Experts of a small language model: 76.1M parameters, a variant of SOAP for the experts.
Below are experts of layer 2 (counted from 0) of a mixture-of-experts language model. Rows are named up (a neuron's input weights, with its number), down (a neuron's output weights, with its number) and show model dimensions 0-255. Each number is 200 + 40 x the weight over its row's rms, rounded and kept within 0 to 999.
Before each expert's rows: a language model's description of what the expert responds to; "comes before" lists some tokens at least twice as common just after its tokens as in all text. This comes from a sample of Wikipedia text that the model never trained on. Tokens count by the router's weight.

# expert 61
It responds to: Headings and music words. Section heading == markers and fragments like ast in Castle, Castro, plus words like life, band, family in music and biography articles.
comes before: "\n", "==", "\n\n", "le", " ==", "ing"
up1,185,216,167,164,228,200,125,189,280,203,200,210,170,143,210,172,166,206,224,272,189,228,263,206,292,238,234,168,189,181,132,181,218,190,154,217,184,188,202,231,188,156,196,163,174,173,149,156,209,173,215,249,260,217,178,194,156,202,120,188,233,227,180,228,207,209,217,194,266,211,167,243,225,225,236,140,154,174,245,127,239,166,87,185,212,186,196,175,182,168,149,162,184,213,188,155,165,227,239,163,176,226,185,181,139,210,178,193,193,312,179,226,200,177,174,194,238,170,296,232,258,240,197,321,249,190,197,138,183,178,280,231,223,195,208,222,220,212,121,192,200,223,144,153,236,190,290,226,107,172,234,171,228,239,184,188,215,240,240,179,241,190,181,196,197,203,159,178,218,288,222,249,201,237,251,244,224,203,332,229,228,242,231,203,221,271,192,205,259,189,183,186,173,259,200,208,198,204,179,227,174,274,193,141,241,181,170,286,280,141,207,128,137,174,157,183,224,174,146,207,164,269,176,166,246,196,242,207,143,191,130,206,216,213,208,159,197,153,147,154,191,217,232,247,272,218,217,134,102,171,179,213,155,188,178,166
down1,163,261,196,194,250,191,189,141,185,156,253,215,212,168,235,182,162,224,158,277,186,230,151,275,162,289,255,143,181,184,241,195,238,215,211,303,208,159,319,250,170,270,216,138,192,220,160,150,192,229,177,198,242,183,183,220,197,245,147,191,261,245,152,213,210,231,206,197,265,206,252,204,167,164,196,168,204,117,167,210,231,215,274,177,186,106,123,157,198,178,215,117,226,200,215,195,221,234,162,223,201,138,210,193,201,147,154,254,164,194,217,161,194,197,190,196,119,188,186,227,180,134,187,188,169,94,168,156,221,167,165,203,190,202,247,214,233,241,236,165,287,164,149,237,133,260,154,200,192,228,137,210,232,163,182,297,163,217,253,208,224,179,196,223,263,225,154,196,204,204,214,150,168,185,207,142,231,171,182,119,224,242,260,233,190,266,202,185,193,205,249,250,223,205,183,221,197,175,205,212,249,283,178,182,250,224,270,230,134,163,213,226,140,213,154,188,188,225,176,174,214,233,155,202,212,115,178,198,315,206,183,228,164,153,237,241,164,159,236,169,224,233,169,154,210,220,186,225,265,110,190,208,223,145,173,189
up2,181,261,225,155,213,172,218,190,271,216,232,132,211,216,263,212,250,174,185,244,190,210,180,232,194,175,234,256,190,107,242,208,144,191,196,158,159,184,183,265,134,207,183,213,265,187,136,182,222,227,193,173,166,167,255,144,255,200,206,115,130,204,176,176,180,213,210,243,214,184,167,181,218,175,249,177,208,196,224,229,225,184,169,100,266,169,158,197,172,218,212,288,250,204,192,168,190,212,184,217,149,182,285,213,219,184,212,188,124,271,176,187,226,162,202,233,253,106,155,231,138,276,186,194,219,233,254,203,223,167,218,250,189,206,132,238,214,220,212,209,165,222,218,177,154,255,168,266,189,72,243,213,212,124,187,162,208,268,238,184,253,204,152,198,211,209,176,165,203,193,292,177,183,181,166,147,207,184,201,246,198,204,301,219,219,161,185,141,151,256,297,204,227,282,230,180,190,211,200,161,208,289,214,195,214,217,133,195,112,201,185,209,205,209,210,182,229,281,225,105,218,221,173,253,243,187,197,297,178,174,143,235,216,186,204,221,202,186,178,119,200,228,176,212,213,241,267,175,172,272,234,232,246,171,137,164
down2,173,232,254,234,192,284,165,211,192,271,251,110,179,149,183,162,175,252,239,210,189,206,151,198,172,205,145,176,248,204,258,238,174,133,220,181,140,270,240,182,164,223,157,184,182,133,161,143,258,223,175,185,255,143,177,215,241,172,173,197,198,172,241,273,204,232,164,241,229,169,224,235,242,116,231,164,228,170,172,208,260,201,257,168,288,199,127,235,203,204,129,186,145,238,267,157,244,225,226,185,239,141,204,267,207,195,298,185,156,184,172,128,226,139,91,179,167,128,122,67,220,158,220,200,213,160,190,255,220,230,148,221,295,265,195,187,240,176,195,220,170,161,151,241,171,223,173,250,214,182,196,187,225,192,181,256,150,164,231,90,183,188,190,225,165,197,168,217,204,210,159,186,217,234,178,234,160,211,194,239,226,263,254,165,185,211,183,289,245,293,241,211,206,193,212,151,219,146,238,199,170,187,220,242,176,237,161,207,244,232,162,198,229,248,207,167,261,224,195,250,182,207,201,121,184,193,179,228,177,161,214,216,121,223,183,215,182,129,211,232,155,235,205,210,250,218,195,207,192,198,206,223,230,202,179,165
up3,202,144,232,162,255,165,180,163,186,215,197,152,197,173,226,234,154,167,194,172,119,202,163,231,140,278,236,170,225,160,169,217,221,76,210,186,214,187,137,249,189,186,170,212,192,155,176,155,190,79,152,227,175,195,131,180,169,220,192,271,234,175,270,287,207,221,163,268,221,209,264,257,216,175,102,220,232,216,179,239,204,252,170,210,226,147,186,128,242,206,156,188,198,166,150,131,206,160,173,234,209,173,195,157,207,180,222,199,184,162,204,207,219,216,161,276,247,153,245,245,225,220,210,219,170,196,210,199,180,208,156,260,184,194,188,153,228,211,203,180,198,198,239,226,273,250,146,151,302,223,271,168,201,138,207,282,193,212,250,154,297,233,173,149,197,192,213,176,190,205,264,188,243,196,256,232,205,199,164,194,189,208,159,202,217,223,174,174,133,217,215,178,227,253,235,154,242,187,233,207,187,200,228,284,213,208,215,214,276,253,121,191,205,267,86,117,202,177,198,272,203,147,207,229,163,201,178,160,184,261,158,160,232,241,165,213,243,175,124,198,218,206,184,184,226,298,253,240,162,233,177,230,226,172,130,194
down3,189,212,154,202,170,199,166,292,195,254,195,64,183,208,233,223,254,151,198,217,218,187,257,264,213,184,196,230,193,152,132,209,186,173,110,259,182,230,246,236,179,220,197,237,201,144,188,260,220,273,226,215,209,166,211,179,155,189,196,130,177,178,278,240,172,113,198,236,145,221,235,259,169,219,176,197,186,201,145,196,198,205,235,188,227,194,179,221,211,172,169,203,171,132,213,238,167,236,179,212,170,258,124,165,209,175,164,275,183,117,157,192,232,185,176,186,219,175,217,236,145,248,171,249,187,241,188,135,204,222,177,211,258,167,163,184,199,174,181,199,120,138,175,152,238,190,201,301,155,204,215,221,150,239,239,203,111,224,203,191,151,226,240,216,220,220,231,236,161,215,191,211,205,215,159,315,226,287,198,187,157,242,211,205,264,118,219,159,215,236,186,200,160,182,193,273,150,217,216,193,189,208,233,171,164,255,188,183,220,188,136,139,194,190,176,186,244,224,149,190,203,192,175,250,159,237,239,233,308,270,200,259,242,295,215,196,223,192,167,244,225,165,217,237,208,181,214,241,70,205,229,127,275,173,154,166
up4,192,128,164,250,168,185,248,201,107,206,166,161,165,267,273,135,94,206,178,261,177,198,189,204,102,221,269,226,210,175,204,216,166,186,185,185,168,196,133,175,236,226,206,222,175,220,124,212,210,196,168,180,191,208,158,243,236,118,156,201,193,232,210,199,174,126,189,243,157,160,277,186,248,197,160,226,220,192,211,250,136,254,228,149,173,210,144,209,217,195,159,94,233,135,202,227,135,145,176,212,189,183,217,243,180,199,219,158,262,169,153,206,249,263,202,230,198,113,244,241,201,153,181,175,264,88,175,163,224,214,171,226,186,222,189,183,250,244,223,238,207,218,207,159,221,235,239,162,241,206,251,220,217,192,141,267,198,275,224,202,201,158,261,271,188,237,271,166,151,181,149,173,239,245,178,180,181,248,221,240,220,161,213,233,244,246,141,140,251,202,216,206,177,214,174,186,199,246,164,237,153,164,204,240,222,243,168,198,252,148,133,177,241,122,286,170,240,170,164,184,195,250,235,219,164,162,192,204,253,188,149,161,273,197,228,264,194,170,165,159,209,209,174,228,255,212,293,214,194,229,204,279,233,145,222,209
down4,255,239,109,180,213,208,119,240,217,172,224,225,229,233,297,207,186,199,260,253,230,225,169,230,190,126,210,183,217,210,172,162,135,161,152,230,187,191,231,253,160,197,146,179,169,96,178,163,255,226,205,185,247,292,134,258,199,178,249,215,215,214,162,209,215,245,220,207,138,198,184,155,244,195,172,240,241,220,194,103,230,253,164,153,186,178,162,226,213,252,263,181,171,218,214,175,234,184,122,202,102,230,243,182,180,188,210,177,222,206,226,205,210,205,201,230,226,191,253,206,219,155,183,228,190,38,103,210,173,165,152,292,215,218,194,247,236,240,173,181,163,213,241,260,210,202,199,139,211,178,125,238,200,201,193,251,190,219,204,206,192,112,134,197,174,220,138,257,207,267,178,182,189,246,110,235,217,177,191,203,177,240,208,244,222,147,213,211,186,273,217,238,232,209,204,260,196,228,192,146,232,195,146,212,168,187,153,195,192,220,214,158,185,201,183,192,228,199,169,250,270,265,212,195,110,127,216,164,139,179,222,178,203,249,204,226,173,196,219,193,218,236,162,242,165,112,232,211,281,128,198,224,169,217,222,283
up5,150,241,236,140,207,152,233,161,195,197,198,161,189,211,147,150,233,200,230,260,245,189,229,210,220,204,226,220,240,208,222,118,201,128,253,181,158,208,112,176,223,178,156,189,204,202,170,140,173,127,146,190,224,240,200,260,207,147,226,168,222,192,133,168,194,185,225,244,240,160,151,215,232,162,159,194,113,207,241,161,243,215,222,282,258,194,166,165,240,185,181,193,218,194,137,244,172,195,108,243,194,205,190,165,205,223,196,231,263,257,191,210,199,121,197,154,248,215,196,167,329,231,199,137,217,192,141,180,209,151,218,226,211,111,216,229,164,187,181,213,132,204,243,176,233,214,232,188,184,149,210,196,234,240,88,181,189,121,144,260,209,258,180,235,186,208,202,160,247,126,223,187,323,178,199,280,238,198,202,258,239,244,239,168,264,192,239,217,203,180,193,252,195,207,215,185,213,220,128,222,157,244,131,198,233,250,197,194,206,166,162,162,155,220,223,187,212,192,147,212,209,262,249,197,195,126,242,180,213,264,198,111,182,119,209,174,215,136,291,207,244,234,237,181,187,135,209,154,264,239,231,240,175,187,239,227
down5,230,170,234,172,107,174,217,248,153,212,179,218,136,104,131,141,250,191,235,260,184,179,225,194,159,172,203,193,168,159,175,193,190,268,181,190,244,210,133,194,210,143,182,215,169,192,232,113,147,150,243,168,176,201,277,123,196,194,222,261,251,219,152,209,228,179,249,175,230,176,209,222,216,209,209,232,184,217,250,206,259,220,246,241,218,248,221,146,158,162,203,185,217,212,212,231,225,191,145,166,229,255,123,220,207,208,203,184,248,189,281,213,175,171,240,156,199,223,200,233,137,194,198,232,244,151,241,209,191,149,230,228,259,190,242,122,225,207,165,298,293,179,189,206,177,176,223,203,201,138,201,153,175,215,131,226,230,147,208,228,192,255,203,151,165,144,220,199,239,210,217,191,232,221,143,242,198,189,224,243,275,139,163,171,264,191,215,151,208,209,226,244,175,156,190,195,157,268,220,190,221,227,201,148,199,317,208,115,197,157,221,165,218,160,293,183,188,278,120,237,212,218,249,162,225,173,150,131,201,147,177,152,195,255,203,254,191,259,215,157,242,198,222,161,191,100,282,178,189,113,152,268,186,227,201,211
up6,217,264,220,243,187,190,230,144,179,199,185,270,182,199,152,198,219,216,218,145,183,131,156,214,276,244,256,177,153,198,136,206,227,185,283,261,203,213,255,185,213,269,145,207,262,200,185,181,207,216,114,245,231,273,153,278,243,180,264,200,302,143,222,131,139,208,246,155,238,197,127,135,156,207,206,216,180,296,158,165,239,188,244,244,245,171,227,255,213,149,170,186,223,210,168,154,198,194,212,195,173,202,120,201,243,166,179,208,216,174,134,180,293,223,278,220,229,168,196,181,226,204,180,193,181,170,128,170,149,194,186,208,170,166,188,139,268,143,201,185,161,191,165,183,187,182,142,198,249,192,235,216,164,208,195,227,231,189,176,177,246,286,164,168,151,211,180,219,145,223,140,195,163,185,202,152,243,162,194,202,209,188,195,198,226,259,221,266,249,190,161,174,209,166,291,199,178,173,194,204,168,226,129,166,178,213,206,204,171,215,212,268,205,170,118,145,180,214,217,254,284,169,179,196,190,174,228,191,252,221,161,88,137,291,186,211,189,119,155,233,207,238,274,220,189,186,265,208,256,151,220,195,251,208,147,190
down6,262,239,295,234,154,209,264,262,185,193,231,234,243,170,203,238,220,191,187,204,202,139,228,228,235,180,179,259,176,175,123,186,235,266,192,217,229,190,279,200,187,193,251,177,240,234,199,171,259,166,209,221,173,185,293,231,210,215,212,173,142,102,226,155,133,153,163,156,194,186,213,175,120,188,180,120,224,251,212,208,284,258,173,199,270,196,174,192,185,206,213,228,260,128,123,249,182,229,240,198,267,196,195,238,217,186,204,153,203,178,213,186,181,230,155,236,210,207,260,112,130,163,105,215,201,258,137,147,204,173,107,247,209,187,211,161,238,229,252,202,292,155,145,198,205,234,199,207,175,149,204,145,165,244,243,231,207,214,242,144,169,246,187,168,259,229,139,215,164,136,199,235,129,168,194,128,196,226,120,186,185,149,183,197,143,205,232,165,249,185,233,195,254,213,196,177,198,216,161,269,198,230,201,221,177,199,150,256,184,255,186,229,161,200,187,203,188,260,174,223,244,231,164,238,279,182,194,243,303,184,78,241,185,229,159,201,175,176,186,222,206,193,225,185,198,222,206,225,259,196,217,209,167,183,196,123